config.toml
n_layer = 11
d_model = 128
n_experts = 128
experts_per_token = 4
d_expert = 32
d_shared_expert = 0
activation = "swiglu"
moe_layers = [0, 2, 4, 6, 8, 10]
router_score = "sigmoid"
normalize_top_k = true
routed_scale = 2.0
balance_loss = 0.00195
balance_bias = true
init_std_router = 0.0307
lr_router = 0.000651
vocab_size = 11472
norm = "rmsnorm"
norm_eps = 1e-05
tie_embeddings = "early"
optimizer = "muon_variant"
lr = 0.0131
batch_tokens = [32768, 65536]
seq_len = 512
train_tokens = 213600000
steps = 4906
dataset = "wikipedia_en"
Below are experts of layer 6 (counted from 0) of a mixture-of-experts language model. Rows are named gate (a neuron's input weights, with its number), up (a neuron's input weights, with its number), down (a neuron's output weights, with its number) and show model dimensions 64-127. Each number is 50 + 10 x the weight over its row's rms, rounded and kept within 0 to 99.
Before each expert's rows: "gets" lists some tokens that make up at least twice as much of what it gets as of all text. This comes from a sample of Wikipedia text that the model never trained on. Tokens count by the router's weight.

# expert 105
gets: "s", "ers", "es", "ings", "ions", "ies"
gate0:32 47 48 54 44 46 35 52 44 52 55 72 58 40 44 63 46 39 42 63 65 59 59 41 59 63 41 69 49 38 49 36 48 34 45 59 53 49 50 52 51 47 36 49 40 45 41 48 59 42 34 60 55 34 56 65 44 55 50 74 54 40 51 65
up0:42 45 47 63 52 55 38 42 50 53 40 63 47 39 62 55 56 55 53 49 46 37 69 44 52 60 51 59 45 40 53 43 38 38 51 37 53 51 61 46 55 44 36 46 59 57 59 39 62 36 37 51 41 35 72 61 35 47 38 52 53 65 65 52
down0:76 62 49 53 46 59 35 52 66 58 50 51 34 40 58 50 33 54 48 64 35 46 48 62 43 54 57 51 54 62 27 46 51 42 36 48 53 52 41 65 66 37 53 29 61 49 47 70 35 62 72 48 47 39 56 44 49 60 54 38 50 39 58 56

# expert 91
gets: "s", "es", "ers", " are", " is", " were"
gate0:52 53 69 36 39 44 55 34 55 58 37 61 47 34 50 69 69 55 50 66 39 55 61 45 44 56 53 48 54 49 43 41 51 39 60 54 41 55 48 48 46 54 44 55 51 40 77 46 51 32 38 68 50 56 50 38 53 56 43 44 69 52 46 30
up0:51 45 56 53 44 72 55 54 59 36 64 31 62 44 53 47 45 59 55 52 59 53 60 59 35 60 49 46 50 57 57 51 44 49 59 46 51 57 64 59 53 35 64 42 46 57 38 77 52 46 48 54 45 52 61 70 45 70 47 42 40 39 61 57
down0:59 40 43 40 63 61 35 61 47 49 37 38 52 46 69 62 30 62 58 41 57 29 45 50 42 11 57 62 50 52 58 47 62 47 47 49 41 43 58 53 63 71 58 62 61 59 33 51 45 54 47 31 65 56 63 56 50 52 41 49 40 67 60 53

# expert 112
gets: " |", " ", ";", "0", "%", "1"
gate0:68 64 59 38 57 40 40 50 54 39 50 42 48 50 30 47 46 62 69 69 56 41 48 60 52 60 58 44 77 55 58 42 47 37 53 53 49 36 50 56 50 42 62 41 74 57 38 58 59 50 47 40 60 42 45 44 48 49 56 43 58 55 41 50
up0:51 60 60 31 47 38 45 56 57 45 66 54 51 45 45 38 38 52 53 48 62 45 48 57 47 40 42 56 62 59 69 54 53 47 51 58 60 19 62 50 53 56 54 50 51 50 48 55 60 55 54 57 51 30 42 47 59 46 42 35 32 47 54 46
down0:39 46 44 60 38 53 53 82 43 53 38 45 54 54 55 49 51 47 56 53 49 39 45 62 52 45 41 47 59 60 68 41 66 52 36 47 46 71 62 52 61 42 34 31 46 43 58 57 67 45 36 51 66 42 43 61 42 52 46 37 44 59 42 24

# expert 0
gets: " M", " N", " E", " St", " B", " Ch"
gate4:57 65 44 39 52 54 54 66 32 56 77 50 59 55 38 36 40 54 53 53 62 56 66 64 52 38 42 46 51 50 49 42 69 49 49 45 51 44 46 40 40 55 57 59 63 33 51 46 59 61 46 39 46 39 39 67 53 42 39 55 46 43 48 27
up4:50 63 54 75 36 51 21 39 56 37 39 63 39 55 51 59 65 58 50 61 43 41 45 36 32 59 59 51 47 61 41 42 45 50 54 51 45 22 48 58 59 32 52 41 39 61 56 49 41 48 47 45 73 66 55 35 45 54 63 45 45 37 42 47
down4:58 53 59 37 65 74 46 40 47 55 57 54 34 50 58 62 41 55 45 56 37 40 49 48 74 42 49 57 57 44 37 60 46 55 49 39 45 48 56 37 56 49 34 48 28 36 28 46 66 53 45 55 43 48 34 38 57 56 58 52 32 59 53 52

# expert 35
gets: " |", ";", " |\n", "\n\n", " two", "\n"
gate0:55 50 57 37 52 52 34 31 68 54 45 41 34 67 51 44 51 51 51 53 48 59 51 45 46 45 56 50 53 58 38 62 71 42 30 39 53 50 69 47 55 62 37 56 65 34 49 56 43 53 51 43 42 61 45 52 51 50 50 61 49 47 56 33
up0:44 59 53 49 63 49 58 56 38 23 39 38 51 52 59 41 53 49 57 47 59 43 34 58 45 49 57 59 42 47 47 47 40 50 50 46 56 56 41 65 50 36 41 45 43 64 52 66 62 54 45 59 55 34 50 59 41 60 62 55 71 43 37 44
down0:65 60 48 54 44 39 69 58 49 35 61 46 67 48 45 62 41 52 71 40 51 56 54 57 30 37 53 43 66 41 55 50 58 62 40 50 51 66 55 45 42 39 44 58 48 43 49 42 47 56 55 34 51 41 62 36 54 42 53 43 52 51 46 67

# expert 14
gets: " H", " G", " K", " F", " P", " S"
gate4:60 56 55 59 45 43 33 63 37 50 39 68 41 38 47 32 49 48 45 49 41 54 55 61 64 53 53 49 59 53 56 56 59 65 50 41 51 41 59 69 43 62 52 59 58 45 54 54 47 52 35 50 74 44 47 48 65 50 37 45 68 55 62 58
up4:45 47 58 51 52 41 51 48 54 44 42 57 54 60 53 46 55 65 47 48 43 48 56 60 45 62 46 18 44 58 66 35 42 50 49 63 52 27 40 36 46 68 50 50 41 39 43 48 60 52 55 34 65 56 42 38 53 47 27 59 41 57 42 63
down4:33 47 67 42 46 32 64 40 50 61 55 44 47 46 47 52 61 48 30 47 45 57 44 56 53 48 47 55 55 51 37 33 63 51 48 65 52 35 39 55 58 54 72 48 76 52 37 45 50 57 62 41 40 50 47 48 47 69 61 53 62 53 57 61

# expert 17
gets: "1", "0", "2", "3", "4", "6"
gate2:39 49 48 52 54 47 62 52 66 39 41 72 50 56 43 48 43 72 44 44 40 47 53 46 47 28 37 64 38 47 61 39 53 37 57 54 43 58 41 57 60 46 38 56 53 53 52 37 62 50 41 59 53 54 47 44 56 43 28 56 48 52 40 39
up2:59 53 45 40 40 60 55 59 30 45 61 47 46 51 52 71 68 26 70 42 71 48 47 35 49 41 52 65 62 38 43 54 44 54 45 45 53 37 38 41 54 42 50 60 37 48 44 61 44 46 49 56 26 27 45 54 39 46 41 63 28 50 59 54
down2:58 38 39 32 68 42 48 41 33 49 52 55 47 42 37 58 55 54 61 47 61 40 56 43 57 66 40 44 59 35 51 42 47 57 54 60 64 53 41 62 47 65 46 47 61 52 49 37 53 42 55 53 48 64 30 43 58 51 54 67 45 50 45 56

# expert 24
gets: " and", "30", "24", "25", "7", "6"
gate0:50 50 52 52 57 56 45 55 51 33 46 54 28 55 50 56 57 59 51 47 46 37 30 42 80 39 42 63 52 51 48 59 45 54 38 23 60 58 51 55 61 34 63 42 39 29 41 65 52 52 58 67 51 38 46 37 60 64 37 57 44 40 43 59
up0:49 47 63 63 40 69 54 55 56 69 49 31 53 55 56 41 41 42 36 33 64 59 45 34 33 45 59 42 52 51 41 51 53 48 49 63 46 55 55 46 45 51 26 48 52 76 58 35 54 49 40 37 69 52 57 54 45 55 72 35 57 41 46 49
down0:62 43 50 39 45 60 42 69 36 58 46 72 40 63 47 34 51 47 54 48 59 60 66 50 68 44 47 34 63 45 36 58 41 58 38 47 42 57 40 57 57 50 40 61 60 61 62 43 44 51 44 50 64 59 50 49 53 50 49 41 53 58 64 61

# expert 1
gets: " |", ";", " ", "2", "4", "1"
gate0:68 48 44 52 47 60 53 60 64 45 50 60 46 65 66 46 53 57 57 50 48 46 47 39 47 39 46 60 47 37 45 41 75 35 62 36 47 53 61 47 53 41 43 52 64 57 47 63 59 25 43 49 53 49 47 58 48 63 48 45 38 44 38 35
up0:56 56 64 36 67 64 43 53 53 52 46 46 57 47 50 51 62 63 34 39 28 50 52 50 66 30 43 52 45 66 37 58 53 33 55 29 51 35 63 37 42 59 26 63 48 45 39 56 52 38 45 63 62 50 46 70 49 48 44 35 44 37 40 41
down0:64 61 21 65 64 46 43 41 64 53 48 48 29 57 58 46 51 39 39 52 43 54 65 52 45 49 38 47 57 68 36 50 30 51 46 61 61 42 45 42 62 57 48 64 57 50 36 61 52 43 55 58 45 56 42 45 49 44 54 40 24 42 47 35

# expert 31
gets: " |", ";", " of", " in", " with", ","
gate0:42 62 48 49 44 59 69 57 55 70 49 46 35 55 49 65 55 57 43 38 38 47 43 55 52 35 52 39 51 53 46 51 48 53 46 52 58 50 57 54 31 77 24 40 47 42 41 53 71 48 38 58 66 45 45 56 71 41 53 48 44 54 72 43
up0:48 74 33 36 64 53 67 63 52 60 70 38 44 58 43 59 55 41 50 58 59 51 45 44 41 53 44 64 62 43 37 41 32 60 31 41 69 66 47 41 44 64 50 35 47 48 51 47 62 54 37 51 60 40 59 36 58 69 49 41 27 36 60 49
down0:58 58 57 48 44 51 38 55 25 35 58 69 72 49 43 50 41 79 46 53 42 51 57 50 57 55 49 65 52 51 52 64 68 56 62 60 57 47 56 67 54 34 59 58 41 51 53 36 42 57 41 33 47 39 39 43 47 47 40 56 44 50 45 47

# expert 80
gets: "s", "ers", "es", "ings", "ions", "ations"
gate0:36 51 52 51 58 54 56 45 53 62 66 51 37 47 42 53 63 51 51 53 54 48 27 56 53 40 71 54 48 52 65 30 41 46 65 43 47 54 38 51 58 46 44 70 50 26 52 59 55 54 44 73 59 30 66 49 55 35 56 45 38 37 73 48
up0:36 39 31 52 55 39 46 72 40 48 41 41 57 67 52 39 55 41 50 71 57 63 45 43 52 43 41 41 52 64 35 43 55 39 42 53 57 51 55 46 54 50 63 21 50 64 37 48 46 56 51 46 47 41 60 62 55 50 57 54 47 68 65 61
down0:47 56 36 45 53 68 50 47 52 53 40 74 58 47 36 57 61 44 57 69 29 53 62 43 44 40 57 43 47 50 63 33 43 49 45 36 50 46 46 56 50 45 46 43 67 54 56 40 46 55 61 41 48 45 52 44 59 59 52 69 45 55 56 33